Experts of a small language model.
Size: 12 layers, width 512, vocabulary 32000.
Experts: 40 experts in each of 11 layers, 4 picks a token, a shared expert of 256 neurons.
Training: a variant of SOAP for the experts, 576M tokens, 4394 steps.
Below are experts of layer 4 (counted from 0) of a mixture-of-experts language model. Rows are named router (the router's row for the expert), gate (a neuron's input weights, with its number), up (a neuron's input weights, with its number) and show model dimensions 384-511. Each number is 50 + 12 x the weight over its row's rms, rounded and kept within 0 to 99.
Before each expert's rows: a language model's description of what the expert responds to. This comes from a sample of Wikipedia text that the model never trained on.

# expert 20
Odd characters and bytes in non-Latin scripts, coordinate letters E/N, units like m, tennis scores like 6–1, table pipes.
router:44 32 54 58 38 38 62 57 54 28 46 42 50 71 52 42 39 54 39 48 52 76 51 39 40 35 43 30 18 60 42 48 54 41 51 38 51 48 54 66 66 48 45 38 47 49 38 54 55 71 45 47 50 50 41 41 53 35 45 49 35 55 62 37 82 37 43 57 60 60 60 41 57 50 39 58 58 48 45 62 71 59 54 56 33 57 20 52 48 59 38 37 18 36 47 42 51 44 38 78 37 70 27 40 49 43 61 40 46 52 49 40 56 60 58 54 85 48 25 57 72 71 43 51 41 59 49 53
gate0:50 70 51 49 51 39 47 39 68 47 41 78 55 54 49 33 46 59 38 61 43 66 68 69 40 51 47 32 51 57 60 31 73 55 42 58 46 31 35 67 39 64 52 59 54 57 54 64 56 49 57 29 51 45 24 33 44 27 52 41 53 15 57 48 30 37 61 31 42 75 53 61 70 45 40 50 61 55 58 39 58 64 59 61 33 34 55 49 54 50 48 62 73 50 46 40 50 30 64 36 51 57 31 43 62 50 56 41 44 51 49 57 17 66 39 55 74 56 53 42 53 53 43 51 56 46 63 56
up0:72 41 55 35 55 63 45 56 60 55 68 60 37 42 42 46 57 55 50 83 39 50 56 66 47 63 41 42 73 58 53 50 43 52 68 65 59 51 42 66 53 65 45 63 57 39 57 68 32 52 49 42 58 46 47 53 38 42 49 54 48 30 50 46 40 43 60 59 44 63 52 52 57 46 44 67 66 51 56 46 49 67 37 45 47 46 48 42 56 70 55 49 67 48 48 41 63 47 51 45 67 61 48 28 52 73 55 27 45 36 57 41 38 78 22 61 74 64 61 63 61 50 39 47 60 50 79 47
gate1:31 61 71 30 60 53 66 65 33 40 55 57 66 66 44 62 48 21 44 57 34 74 54 34 40 40 60 43 73 59 48 41 67 29 43 37 62 64 49 31 49 49 50 61 59 51 41 51 49 44 37 51 45 37 69 53 60 38 37 58 54 49 43 49 31 48 31 41 47 18 52 53 60 57 51 39 48 55 33 44 44 66 33 67 13 51 45 38 66 34 44 43 58 48 39 48 49 36 47 56 65 49 52 51 98 38 51 58 60 45 43 48 51 53 45 61 47 55 63 46 43 42 47 28 57 62 73 54
up1:89 45 32 66 51 46 55 54 37 61 55 49 50 60 43 21 66 59 50 61 54 23 49 32 62 73 39 45 43 57 51 51 39 64 48 32 36 43 32 40 54 69 65 41 56 45 49 37 45 62 35 48 47 60 36 56 52 63 49 38 27 69 78 49 65 74 48 40 35 48 40 67 44 64 53 52 37 44 70 50 66 45 71 59 58 60 47 45 50 48 22 33 54 54 51 53 60 52 56 50 55 37 55 47 47 38 47 41 47 53 66 61 59 30 31 29 59 45 45 62 42 60 67 45 46 41 37 38
gate2:55 52 72 40 53 47 31 41 41 54 36 56 43 54 50 50 64 53 38 65 65 30 47 47 33 62 37 57 65 58 41 45 36 72 58 31 43 55 60 60 55 50 63 56 40 37 49 40 40 44 44 30 52 77 50 40 46 61 49 39 52 55 50 35 59 59 51 61 37 38 39 68 55 27 55 53 22 49 65 66 56 68 45 34 54 54 60 50 50 42 31 36 55 62 57 54 45 42 20 49 42 56 61 59 35 29 57 63 32 59 50 51 43 60 53 63 60 50 57 40 56 49 80 40 42 50 47 56
up2:40 32 40 58 45 71 47 27 40 57 37 61 65 42 42 74 63 40 48 53 40 46 49 60 45 59 39 69 52 36 51 56 37 32 52 53 53 43 38 30 56 40 35 41 72 32 49 46 70 51 57 38 45 52 48 35 63 61 41 48 64 68 42 34 64 70 56 30 80 57 66 50 51 61 49 43 36 37 49 46 48 55 49 52 53 59 50 44 35 37 60 30 48 50 39 51 23 44 52 36 48 55 53 61 22 62 53 56 22 33 44 49 40 55 59 35 53 66 37 49 55 59 55 34 40 75 43 47
gate3:46 27 53 64 65 41 69 36 57 56 40 61 43 36 70 65 61 72 45 11 34 56 31 54 16 63 39 45 57 44 44 32 75 51 56 43 67 53 40 34 58 62 35 60 56 65 36 20 63 64 49 60 67 33 56 52 53 31 54 47 50 38 40 35 53 41 42 56 58 58 47 51 60 51 56 34 65 59 30 46 54 46 47 31 43 67 40 35 50 67 58 44 48 38 77 30 63 47 64 49 42 52 65 47 43 29 56 52 54 47 57 57 64 39 64 55 48 48 40 52 47 58 48 38 40 39 83 52
up3:69 41 57 59 53 37 59 62 65 58 44 48 49 45 49 55 54 40 55 29 23 52 43 35 41 60 48 41 28 67 59 53 52 62 77 38 70 39 53 64 61 51 59 32 71 41 54 40 48 46 40 67 71 54 33 33 54 49 52 42 45 48 59 56 43 51 23 58 69 61 48 50 76 55 48 57 44 42 54 73 30 36 51 31 29 46 37 34 62 54 30 59 49 39 50 62 30 35 56 46 55 37 38 64 57 50 56 52 60 38 39 36 62 51 56 50 42 53 52 31 47 43 31 50 48 27 51 55
gate4:43 63 46 63 50 42 53 38 67 39 26 56 29 69 57 34 65 49 39 21 36 60 48 38 58 72 49 32 42 34 59 51 62 38 45 16 51 43 39 41 56 51 60 60 40 51 50 60 33 45 55 43 54 41 33 38 29 46 37 56 44 50 70 30 52 60 48 28 62 55 40 60 41 68 61 67 52 48 41 44 71 62 43 60 73 66 60 27 43 48 43 43 36 69 50 39 61 39 54 65 68 22 34 35 69 41 59 51 49 69 36 52 49 76 50 46 58 43 57 52 50 43 35 60 50 36 41 54
up4:53 35 42 40 38 50 48 56 28 59 59 40 78 48 52 47 42 49 54 78 64 46 52 49 43 32 52 64 46 62 32 57 29 51 59 55 56 50 64 44 44 41 31 47 53 52 46 48 62 57 51 58 56 70 80 64 73 60 53 55 48 60 33 67 49 47 43 73 38 42 67 48 55 29 22 30 47 59 56 51 18 51 69 49 33 21 48 67 68 47 61 52 62 28 43 62 41 58 46 47 50 76 58 63 32 52 42 49 55 33 54 52 58 32 56 48 45 54 49 59 45 66 63 42 48 59 49 50
gate5:48 60 70 50 56 54 69 53 42 38 51 51 49 60 46 53 56 64 42 39 57 73 48 42 83 61 31 27 70 60 50 46 78 33 45 49 67 53 39 43 65 53 53 42 31 55 60 56 68 36 14 47 54 44 69 72 35 34 66 52 49 55 53 55 56 44 40 58 65 64 45 31 37 41 45 52 63 60 73 52 67 75 57 61 36 41 43 31 38 44 51 41 39 49 54 24 34 30 46 50 35 32 33 52 52 40 50 35 46 69 81 55 50 53 56 48 55 43 66 41 40 67 60 62 45 58 54 34
up5:56 62 56 51 23 27 45 38 46 58 40 37 56 32 52 34 60 33 69 30 39 50 52 47 33 52 57 58 41 54 48 29 61 73 52 31 48 58 43 47 44 59 40 71 50 40 37 46 32 62 69 44 51 36 47 42 49 52 44 62 48 38 64 16 41 58 58 65 43 49 45 53 78 36 36 25 52 57 52 32 35 55 40 36 38 80 57 40 47 54 46 57 33 44 60 61 53 80 68 62 50 45 45 44 72 36 35 29 66 42 38 54 52 43 50 40 47 52 37 47 42 38 54 42 67 58 42 54
gate6:65 36 56 84 47 53 52 29 60 54 68 53 39 60 72 46 45 66 60 66 63 55 36 34 57 43 61 55 54 60 37 62 38 49 52 49 51 50 45 20 62 61 44 59 30 68 64 69 56 60 53 36 49 48 36 55 22 67 59 50 21 45 41 38 62 44 38 24 71 50 24 18 69 54 29 47 67 84 36 55 60 36 62 47 58 61 64 48 57 43 50 55 34 45 31 45 50 24 48 43 47 45 57 53 69 57 56 38 71 63 42 49 29 51 61 27 49 33 50 61 38 52 63 50 51 36 49 59
up6:51 63 33 28 45 61 65 61 51 58 38 64 71 42 53 40 56 37 45 35 66 58 47 48 55 58 48 47 68 36 33 61 56 59 58 35 61 29 59 64 63 25 72 22 67 20 42 66 53 44 50 56 31 43 40 66 80 43 51 53 53 69 63 58 47 59 76 64 32 35 39 72 31 38 53 43 39 36 73 38 47 50 58 58 42 42 29 42 52 50 64 65 46 48 49 62 42 58 55 50 50 53 45 35 49 60 37 23 41 43 55 37 58 44 49 58 46 55 29 43 66 68 50 60 61 76 58 43
gate7:46 40 50 42 62 50 69 57 44 56 56 43 43 50 59 48 55 58 60 56 52 59 72 52 22 63 56 75 38 51 30 64 39 42 39 47 52 54 57 77 62 37 25 62 55 53 37 64 48 41 68 52 39 50 54 64 53 75 53 40 57 70 57 50 68 64 53 67 52 52 54 50 63 52 71 30 38 65 38 41 56 46 54 38 47 40 63 49 59 45 49 38 61 51 64 39 55 54 69 42 63 43 59 57 27 36 73 61 57 58 41 71 59 68 80 46 50 43 38 56 71 80 58 32 43 50 52 56
up7:48 49 65 21 47 45 29 55 51 58 46 39 58 59 42 51 41 71 60 44 55 35 48 50 47 50 40 33 54 45 63 25 62 42 54 63 51 53 48 68 43 69 64 49 38 60 36 49 22 18 34 27 38 60 49 42 45 67 50 40 34 62 46 66 24 40 49 37 42 40 38 61 68 28 50 49 42 33 36 72 32 63 45 50 60 37 47 58 32 57 55 81 53 35 54 53 60 61 44 36 35 79 33 36 62 64 57 67 44 52 61 54 56 60 21 54 69 42 60 39 38 42 55 42 52 57 60 49
gate8:31 42 20 63 42 64 50 34 61 62 52 54 38 21 44 62 42 82 52 55 69 49 57 45 36 47 45 56 36 50 68 56 67 65 52 64 41 47 53 45 39 59 53 71 41 54 67 38 59 45 48 41 52 41 42 56 40 48 69 48 22 35 52 56 45 42 47 53 42 67 44 26 36 32 63 54 56 49 51 60 42 33 62 27 36 56 44 45 63 56 53 46 55 25 35 55 35 42 46 49 56 24 52 44 52 58 60 44 38 43 61 39 59 59 39 51 67 45 71 47 44 52 56 69 56 60 28 41
up8:37 48 64 55 51 39 56 59 49 64 57 53 64 60 67 46 63 35 48 31 57 49 39 60 51 67 62 28 73 47 45 48 36 31 52 47 35 53 59 49 53 39 49 43 69 44 44 43 72 39 39 61 34 54 37 53 58 64 54 29 30 50 30 48 65 44 54 56 48 37 58 73 61 48 44 62 61 62 45 40 57 60 40 57 45 40 49 35 47 60 48 38 86 61 57 55 49 54 58 45 30 54 41 29 49 51 30 47 28 57 57 46 38 30 76 58 56 49 45 59 48 55 58 45 65 30 33 61
gate9:62 37 71 45 70 15 46 60 49 46 43 39 45 72 37 47 69 60 29 31 60 46 45 43 51 27 48 22 55 47 60 42 49 43 64 52 76 45 39 49 31 38 59 45 48 55 52 62 40 65 61 37 36 58 42 53 49 60 52 45 66 47 52 35 70 66 61 50 29 29 39 44 47 26 42 45 50 43 60 56 47 50 43 44 32 50 67 33 46 48 39 34 49 35 51 36 32 47 59 52 50 44 48 51 48 51 55 72 64 36 66 52 23 76 49 24 58 40 58 44 61 46 62 49 44 78 54 43
up9:41 59 62 46 39 63 39 32 50 59 46 42 41 30 54 61 50 63 72 41 52 57 59 48 31 40 63 63 51 35 43 55 51 22 26 53 44 54 66 34 44 33 51 46 62 52 40 44 47 47 43 50 59 61 44 45 58 34 15 48 59 42 38 52 43 46 40 50 33 62 51 55 49 29 14 54 51 36 54 65 41 59 46 51 75 48 41 55 42 21 47 29 70 48 62 31 63 53 45 62 38 39 49 41 53 48 58 76 41 47 42 31 57 64 43 69 59 30 58 44 53 41 28 41 38 43 60 69
gate10:43 38 56 56 44 68 64 36 52 28 53 37 54 45 56 68 66 51 42 54 56 57 34 46 45 43 57 51 57 50 56 37 57 49 52 37 42 42 50 68 55 58 47 32 48 49 54 45 50 40 45 64 44 54 57 35 65 57 58 28 73 48 55 63 29 40 59 53 34 52 48 38 38 52 30 52 44 29 42 42 29 58 44 36 30 43 49 24 60 59 40 57 48 48 60 63 44 28 34 51 68 46 65 42 42 49 45 75 50 52 74 60 70 60 63 48 74 59 44 61 50 47 46 58 60 31 51 31
up10:34 46 29 48 47 54 57 34 61 49 48 35 42 42 33 61 50 65 33 46 53 44 25 64 44 32 50 46 57 49 67 51 49 39 46 46 38 40 39 42 46 42 39 50 52 47 75 56 53 40 53 46 50 40 32 39 41 51 49 43 63 65 67 56 63 27 54 63 42 62 52 40 50 62 48 57 46 29 48 38 56 60 47 49 39 58 53 29 52 45 48 59 36 39 39 62 54 23 44 45 56 31 57 34 51 54 51 70 42 51 83 51 69 52 57 51 57 46 46 59 49 28 51 28 46 38 44 59
gate11:41 34 55 59 59 37 36 41 47 24 43 46 46 56 52 37 26 55 48 53 57 54 65 50 39 60 55 47 49 30 57 54 49 53 71 50 33 36 65 64 52 47 45 39 55 40 27 59 48 51 54 60 31 39 60 69 38 51 54 68 47 36 47 39 36 28 59 40 45 37 31 38 52 50 51 54 76 53 47 39 51 32 57 53 51 60 52 77 58 50 63 41 64 42 42 53 47 56 64 94 55 56 32 56 49 42 37 54 46 65 54 55 50 50 21 45 62 35 52 57 43 13 44 41 40 36 69 50
up11:49 27 53 40 33 52 59 64 53 65 19 48 39 40 42 54 45 60 51 45 65 53 47 45 35 36 49 48 44 66 71 41 54 56 47 29 41 62 58 52 44 45 71 48 31 54 50 63 46 53 43 49 48 42 23 62 57 62 57 38 24 52 55 53 45 73 65 45 48 58 37 52 38 44 34 69 72 43 46 65 70 56 40 50 74 66 31 56 66 47 44 77 52 51 41 59 56 64 53 23 28 56 56 43 52 50 35 43 55 60 55 36 45 31 30 64 54 48 58 72 33 35 63 60 55 41 61 53
gate12:51 38 61 42 39 55 33 53 50 54 45 42 53 46 56 35 54 49 40 56 39 64 31 65 47 58 61 52 40 29 68 55 33 53 41 39 46 61 53 33 48 58 52 39 43 64 27 57 36 67 65 31 36 27 52 43 41 73 56 56 43 41 55 57 54 53 47 49 60 37 45 76 38 27 47 57 44 44 42 53 32 33 54 50 48 56 48 66 48 77 25 48 52 39 45 44 53 43 53 57 41 60 34 53 27 68 49 45 52 59 51 70 47 34 38 54 45 60 37 61 43 60 54 39 39 26 47 38
up12:55 47 53 59 72 50 68 45 63 50 32 48 41 13 62 54 73 57 47 67 55 21 55 56 30 52 54 39 69 55 47 42 57 52 51 53 74 43 26 64 41 48 58 55 61 68 40 49 71 76 36 46 53 52 47 56 52 22 40 51 58 54 46 36 50 66 60 60 59 47 58 39 47 58 54 47 36 57 47 47 48 42 54 56 37 50 60 29 57 49 51 66 58 59 58 40 66 60 46 62 36 58 67 53 64 54 53 51 82 54 53 48 50 35 52 43 55 43 52 46 41 42 61 64 49 73 72 58
gate13:27 24 29 55 47 55 46 49 66 37 52 68 53 43 36 65 49 44 41 84 37 49 61 70 63 57 47 51 40 65 59 56 70 30 39 40 51 54 61 62 69 32 47 50 37 49 58 50 60 57 44 51 48 51 22 54 33 52 59 42 53 62 51 53 50 22 48 47 32 63 35 27 37 41 60 57 54 44 69 44 64 58 58 42 69 43 44 40 42 49 47 41 44 43 54 24 57 31 51 37 26 42 23 46 33 58 53 56 28 43 59 23 39 70 61 33 65 55 45 59 52 74 33 46 61 33 72 32
up13:54 34 57 36 66 65 56 53 40 51 79 52 64 52 50 66 34 67 43 43 50 34 30 58 36 43 31 51 62 22 66 60 31 64 62 63 56 41 64 70 55 58 62 55 52 58 36 44 42 55 52 68 46 26 54 82 50 49 65 41 59 65 57 61 57 65 70 50 40 51 42 37 76 63 53 61 47 46 51 40 43 52 40 52 50 38 47 51 40 62 25 43 62 50 68 56 54 43 18 64 43 40 56 41 41 43 43 32 62 72 59 59 54 44 32 79 71 49 32 46 53 57 52 51 41 52 44 40
gate14:69 48 73 51 63 43 54 70 29 56 48 27 51 64 56 57 58 33 53 60 41 60 42 47 73 31 42 23 44 36 55 50 51 42 23 43 36 41 44 35 50 51 57 50 73 32 61 51 51 54 32 40 67 33 53 34 48 57 58 50 37 51 33 47 32 30 41 45 62 42 43 42 59 60 43 32 47 38 48 69 52 46 57 45 24 48 57 40 41 59 28 26 81 63 57 64 43 52 52 57 57 54 54 41 68 65 42 25 45 53 76 69 76 32 62 54 45 67 51 47 43 52 47 40 32 40 20 55
up14:52 57 59 40 62 55 57 45 42 52 56 32 38 55 41 54 64 45 62 27 55 45 51 33 41 21 49 49 65 39 47 49 41 45 13 53 38 50 47 41 42 41 58 44 57 44 55 61 48 42 37 46 45 53 43 51 63 51 63 57 41 56 50 49 33 45 44 50 57 55 40 36 58 59 71 38 53 35 28 67 38 49 46 41 38 61 46 34 50 64 39 63 55 53 73 46 30 66 36 56 45 37 67 25 49 55 35 28 40 39 77 61 54 56 69 48 49 64 37 45 50 54 47 42 35 32 29 58
gate15:58 57 40 60 46 52 66 44 52 57 54 76 58 71 37 49 37 67 58 57 58 50 60 32 54 53 71 51 56 61 40 64 28 32 59 64 56 66 37 60 61 53 53 73 62 35 50 69 83 43 41 61 41 63 54 47 69 43 42 45 46 47 66 40 55 33 49 66 39 26 37 53 42 36 47 42 49 49 67 55 66 47 49 47 48 35 56 61 62 68 61 58 34 50 54 57 76 39 40 37 80 70 39 27 42 59 45 45 55 56 59 43 41 40 48 41 55 39 46 56 44 59 56 47 43 52 58 52
up15:55 55 64 62 48 58 66 25 51 61 62 59 49 66 40 58 40 59 57 31 66 48 45 54 66 59 56 50 54 58 40 46 26 39 48 62 47 55 45 79 47 47 50 59 63 24 37 51 74 57 57 53 34 58 50 45 67 40 30 54 66 55 70 39 62 33 42 81 52 25 44 54 45 38 41 32 44 49 56 72 60 44 54 43 34 34 62 52 49 53 68 55 46 49 62 47 64 40 48 47 78 66 28 30 30 52 55 53 57 44 51 46 38 52 52 20 54 53 42 53 64 70 56 44 40 47 63 54
gate16:57 36 49 57 56 47 42 57 45 48 46 43 48 45 60 49 24 53 36 52 48 65 26 44 56 36 38 29 27 47 34 35 25 61 50 43 49 53 56 41 38 60 71 58 53 30 64 70 60 49 35 53 51 41 63 32 58 57 50 37 66 51 51 49 76 55 44 48 37 39 53 74 50 51 37 44 51 37 54 34 60 70 48 46 40 48 52 46 63 47 39 58 10 53 62 51 48 40 34 42 40 57 53 24 33 45 43 37 49 57 42 59 42 62 72 50 63 43 55 57 52 57 51 50 52 51 49 58
up16:44 31 30 64 40 32 58 36 50 41 53 51 66 57 36 51 70 49 29 42 32 51 76 73 42 44 55 71 52 62 57 48 59 54 55 57 64 75 62 69 48 45 22 48 54 47 55 50 51 74 56 56 59 48 64 58 38 44 42 34 40 48 43 58 51 51 43 47 54 78 75 39 49 49 67 45 43 33 34 46 45 32 53 63 48 46 46 49 49 71 37 40 49 43 49 47 39 45 67 52 58 42 50 69 25 36 43 73 34 51 19 44 56 40 41 34 37 55 31 72 20 57 70 46 62 47 38 38
gate17:64 57 39 57 50 58 52 47 48 50 43 41 69 34 54 25 64 57 39 60 38 49 50 74 47 57 25 42 58 43 27 62 47 55 47 71 35 49 44 35 43 29 26 53 38 52 48 55 52 64 58 70 43 40 44 66 54 40 61 42 35 46 48 53 46 63 57 55 58 52 33 58 46 49 40 46 61 25 55 22 57 56 48 52 69 59 54 63 34 29 55 62 48 42 76 37 52 58 55 33 69 49 43 39 52 54 52 34 68 49 44 45 70 55 49 63 40 59 45 64 34 75 31 56 52 58 36 53
up17:37 50 48 66 46 41 52 54 43 45 65 43 38 66 63 32 61 47 57 46 52 51 49 16 55 43 44 36 46 41 49 48 51 44 46 28 55 59 32 45 69 50 55 59 48 45 36 72 76 54 52 33 61 23 50 31 39 35 29 63 67 54 47 38 60 36 54 63 52 36 58 64 35 42 32 64 39 64 31 54 30 52 63 56 57 50 41 54 62 48 53 44 46 55 72 51 64 61 60 55 62 69 48 57 58 45 57 56 60 71 65 52 57 57 30 24 51 46 52 39 59 47 56 38 61 56 56 43
gate18:33 47 29 44 41 56 55 68 44 47 46 48 51 53 51 58 47 48 71 33 46 33 40 58 39 64 39 57 34 47 59 47 63 56 43 37 60 44 63 46 20 41 40 39 48 36 28 57 71 36 51 32 52 48 43 61 26 66 48 43 65 63 33 40 59 32 59 38 61 37 48 39 53 32 53 42 46 17 52 51 46 51 74 44 65 46 24 51 61 75 51 51 59 60 48 62 50 57 44 49 37 63 46 69 43 59 55 39 48 53 55 48 35 38 29 50 54 65 52 55 56 61 63 72 39 64 43 53
up18:34 49 47 39 52 69 51 61 66 64 60 26 42 48 44 42 47 51 52 52 60 50 53 37 33 38 52 73 58 46 32 38 48 49 53 31 67 39 24 38 34 57 50 31 62 38 45 55 47 62 63 47 45 57 42 54 53 56 43 45 38 62 23 58 47 62 47 40 42 34 38 36 57 71 47 43 43 46 45 62 52 35 53 46 55 45 37 45 52 50 55 22 27 56 60 40 38 70 49 64 61 51 44 74 49 54 52 60 55 53 55 37 49 61 53 25 39 25 57 55 52 46 62 53 53 48 40 56
gate19:44 34 49 60 30 53 36 48 55 80 51 61 65 51 47 43 56 46 65 36 56 44 46 30 57 48 44 49 42 63 43 55 54 51 62 38 53 55 58 67 59 63 65 48 41 34 59 56 49 40 38 59 41 36 19 51 42 49 52 53 78 43 38 80 30 58 63 45 54 53 45 54 55 45 62 61 49 60 58 60 60 46 44 48 53 48 18 54 40 64 48 50 73 35 71 51 41 34 51 28 38 59 33 49 66 71 38 46 43 46 54 57 53 57 69 46 55 68 57 55 55 47 70 63 37 50 35 58
up19:56 43 48 52 61 60 28 46 54 55 39 61 66 52 40 69 68 48 44 46 49 36 43 70 58 29 42 56 35 53 49 34 34 49 46 42 44 61 52 69 67 70 45 49 50 49 61 49 54 53 51 50 29 49 50 30 37 43 54 49 50 41 44 69 42 48 63 48 44 59 34 42 49 52 53 49 54 46 53 73 69 68 41 45 59 42 23 40 37 61 29 45 59 43 59 44 48 30 60 26 44 64 31 49 53 90 41 57 50 75 39 69 46 50 60 48 44 57 69 77 59 58 49 66 36 49 46 57
gate20:69 66 47 51 46 44 76 62 51 60 45 63 28 51 42 58 36 52 42 59 68 58 77 41 51 41 76 59 35 36 39 56 42 39 47 38 51 28 64 62 56 67 62 47 43 57 60 56 65 61 51 50 57 76 55 61 50 42 70 55 38 42 70 56 53 42 62 45 47 39 47 29 30 53 63 61 61 49 72 61 29 62 55 52 49 55 46 49 70 54 40 69 29 46 81 39 68 19 79 46 59 45 41 51 44 89 50 72 54 55 32 60 51 38 52 45 59 57 52 43 55 60 44 42 48 62 51 49
up20:30 64 36 81 41 58 63 57 28 57 48 42 39 29 43 45 51 24 49 49 63 53 61 26 39 41 52 67 74 34 64 32 49 46 57 62 36 43 29 51 50 53 31 65 28 31 31 50 37 35 45 54 64 51 55 58 42 58 37 54 55 41 40 27 38 37 53 39 59 47 28 70 51 52 67 43 57 44 57 59 59 49 47 61 26 33 56 59 46 50 46 41 48 45 51 54 33 35 92 58 43 66 55 52 39 52 68 77 52 53 39 57 62 37 67 57 43 44 36 54 59 53 34 42 51 60 55 55
gate21:28 52 43 45 51 52 65 24 44 64 30 58 57 45 39 40 50 63 36 58 51 39 48 54 51 51 32 51 64 44 46 58 48 21 28 65 44 56 47 54 42 71 79 53 43 34 43 27 39 40 45 36 51 26 29 63 70 38 70 42 64 31 54 32 56 63 57 66 48 59 41 37 57 37 46 43 41 57 59 56 65 57 43 43 45 47 37 45 42 61 40 51 62 38 52 44 53 44 23 53 41 33 48 30 53 46 49 59 43 39 41 52 68 68 54 32 63 59 41 44 64 36 51 59 25 51 64 40
up21:34 35 34 53 63 61 52 59 50 66 53 58 64 60 37 63 29 45 50 45 56 61 38 40 35 45 36 31 42 46 58 57 51 37 45 52 48 37 36 70 66 58 64 48 35 59 34 64 42 37 46 53 66 51 39 38 41 34 55 04 62 41 25 51 41 51 51 67 60 53 59 50 45 62 28 68 40 53 50 51 59 43 74 60 55 41 63 57 43 71 62 48 42 50 53 43 60 31 35 39 69 43 60 43 40 58 59 55 42 11 58 39 46 72 61 39 56 53 53 49 86 70 36 49 69 49 53 73
gate22:39 60 58 49 50 64 55 55 46 47 77 63 36 67 47 58 53 63 58 83 58 60 36 72 55 33 48 55 51 45 60 70 53 71 52 50 64 34 47 65 63 27 47 50 33 28 33 41 55 50 38 57 45 53 31 44 48 50 56 52 43 56 58 50 36 50 32 67 49 59 37 34 43 45 78 55 61 49 50 37 52 52 63 58 51 57 51 41 51 35 48 48 55 42 53 62 42 41 68 74 56 45 49 34 59 48 34 61 36 42 51 45 56 66 70 39 41 39 58 53 45 71 46 63 20 43 55 54
up22:48 66 44 47 65 35 37 57 25 57 34 50 37 53 44 51 39 48 45 57 62 48 44 48 56 56 54 52 59 50 57 64 54 25 57 47 23 49 57 65 62 64 53 32 43 77 45 38 22 59 63 63 61 46 42 46 41 46 41 56 57 51 50 49 52 59 49 51 62 51 73 61 35 47 39 54 34 53 74 41 62 54 49 47 33 67 38 41 50 24 45 57 33 72 66 56 20 63 39 51 56 47 49 56 53 34 31 64 54 50 73 54 27 38 41 77 60 67 50 45 42 58 51 47 38 78 70 39
gate23:49 42 40 49 60 58 49 31 57 56 72 48 55 40 56 45 32 55 43 39 42 60 53 73 39 53 31 75 31 40 50 37 49 39 51 71 36 58 60 55 27 50 22 67 47 48 46 44 71 43 52 56 48 33 56 68 42 42 54 44 46 52 38 37 66 53 48 38 34 41 54 45 64 33 45 63 72 44 44 44 77 35 49 43 54 45 67 58 42 40 44 53 29 39 50 52 53 61 30 62 49 64 40 72 43 49 66 67 30 56 55 52 45 63 32 54 27 31 62 34 58 38 52 31 55 48 37 42
up23:44 49 42 45 58 79 44 41 55 34 50 51 48 35 67 45 43 57 53 43 55 44 38 49 51 75 15 65 31 64 45 50 47 59 51 60 57 57 54 47 53 37 47 64 48 35 48 39 56 66 41 72 52 51 43 51 47 53 59 39 57 60 55 39 51 72 51 42 75 48 54 61 76 53 53 50 51 41 60 32 67 26 73 44 43 53 76 42 50 44 53 50 51 47 65 57 55 48 43 52 58 70 51 49 44 76 62 50 69 43 63 52 60 80 47 56 47 29 56 43 44 46 37 34 72 77 51 33
gate24:67 44 35 47 41 53 79 60 80 46 48 67 50 46 60 43 75 45 48 53 48 67 42 76 48 51 32 58 68 49 38 52 46 86 29 41 45 36 48 62 51 53 56 47 59 54 27 56 53 41 56 52 63 60 48 68 60 50 33 50 52 65 68 57 68 51 52 80 61 52 68 32 55 51 55 55 61 65 66 29 62 43 53 66 21 49 64 38 50 36 42 49 35 50 38 45 49 59 52 31 58 44 62 50 59 33 24 33 54 54 42 52 63 49 46 43 71 47 35 49 42 68 66 37 42 54 71 47
up24:57 43 37 79 42 41 66 46 51 43 59 64 42 52 52 56 64 58 40 66 53 51 50 70 50 54 47 36 51 46 47 69 32 66 36 71 37 49 35 56 58 39 54 62 67 51 44 59 58 33 56 59 53 64 52 71 58 41 25 63 58 67 43 50 46 64 52 61 59 74 58 40 70 38 80 36 51 72 61 58 48 45 38 58 39 48 38 51 34 41 56 53 39 61 53 71 55 59 34 32 45 63 54 49 25 35 58 53 40 42 49 54 56 41 43 44 57 60 52 50 50 61 59 52 49 54 75 40
gate25:55 41 50 48 56 52 49 49 64 49 86 79 42 39 53 30 32 35 46 32 38 55 52 66 43 64 36 48 39 36 43 14 54 50 35 48 81 65 68 35 36 66 48 63 53 56 44 76 58 55 42 44 42 55 55 53 32 59 39 51 49 46 44 36 55 38 49 71 40 51 50 50 42 50 43 40 47 42 57 70 95 51 57 35 69 60 49 41 49 55 42 49 44 55 36 41 42 50 31 52 53 66 46 63 51 46 56 45 63 57 29 57 44 60 55 57 71 48 69 45 65 33 42 36 80 36 49 48
up25:52 53 41 52 24 44 62 57 23 54 45 29 62 39 45 81 80 64 38 58 42 56 55 43 49 26 76 50 59 58 55 64 60 53 70 58 29 59 45 39 59 30 53 59 53 47 53 28 43 31 59 57 62 41 35 58 67 35 48 36 56 46 45 71 54 58 64 46 48 52 37 57 49 50 37 50 64 50 51 32 28 50 53 64 34 36 32 65 35 52 77 42 55 43 41 56 47 49 52 60 34 36 67 50 55 30 43 52 37 32 54 50 41 38 50 39 42 44 35 72 37 64 66 68 18 53 43 56
gate26:53 39 38 58 76 42 68 33 53 33 43 91 64 63 62 44 56 47 41 35 52 19 57 49 57 65 58 66 25 51 35 33 49 37 47 38 47 70 46 66 52 58 53 51 51 55 35 61 46 26 35 72 54 71 64 43 42 62 50 31 62 47 55 35 82 46 40 42 51 74 44 46 33 41 50 33 41 55 52 46 72 43 66 52 50 40 59 73 35 53 63 43 77 40 38 45 54 43 44 23 65 38 47 68 42 57 80 38 42 52 66 65 52 52 41 47 59 61 38 69 57 45 23 38 59 50 35 36
up26:50 62 61 34 73 61 30 46 67 57 49 54 21 31 46 50 42 61 71 41 53 54 51 51 36 44 51 54 43 63 57 06 57 68 46 55 38 35 53 50 56 64 53 49 46 52 60 43 59 53 75 41 41 47 32 32 62 54 41 51 63 47 46 50 60 57 39 50 51 71 51 42 53 67 51 30 56 72 49 64 61 54 35 64 65 33 43 57 53 25 33 51 45 46 60 34 62 42 29 64 33 39 36 50 64 51 53 59 31 50 45 58 38 42 55 64 43 47 54 51 59 27 53 62 56 43 55 34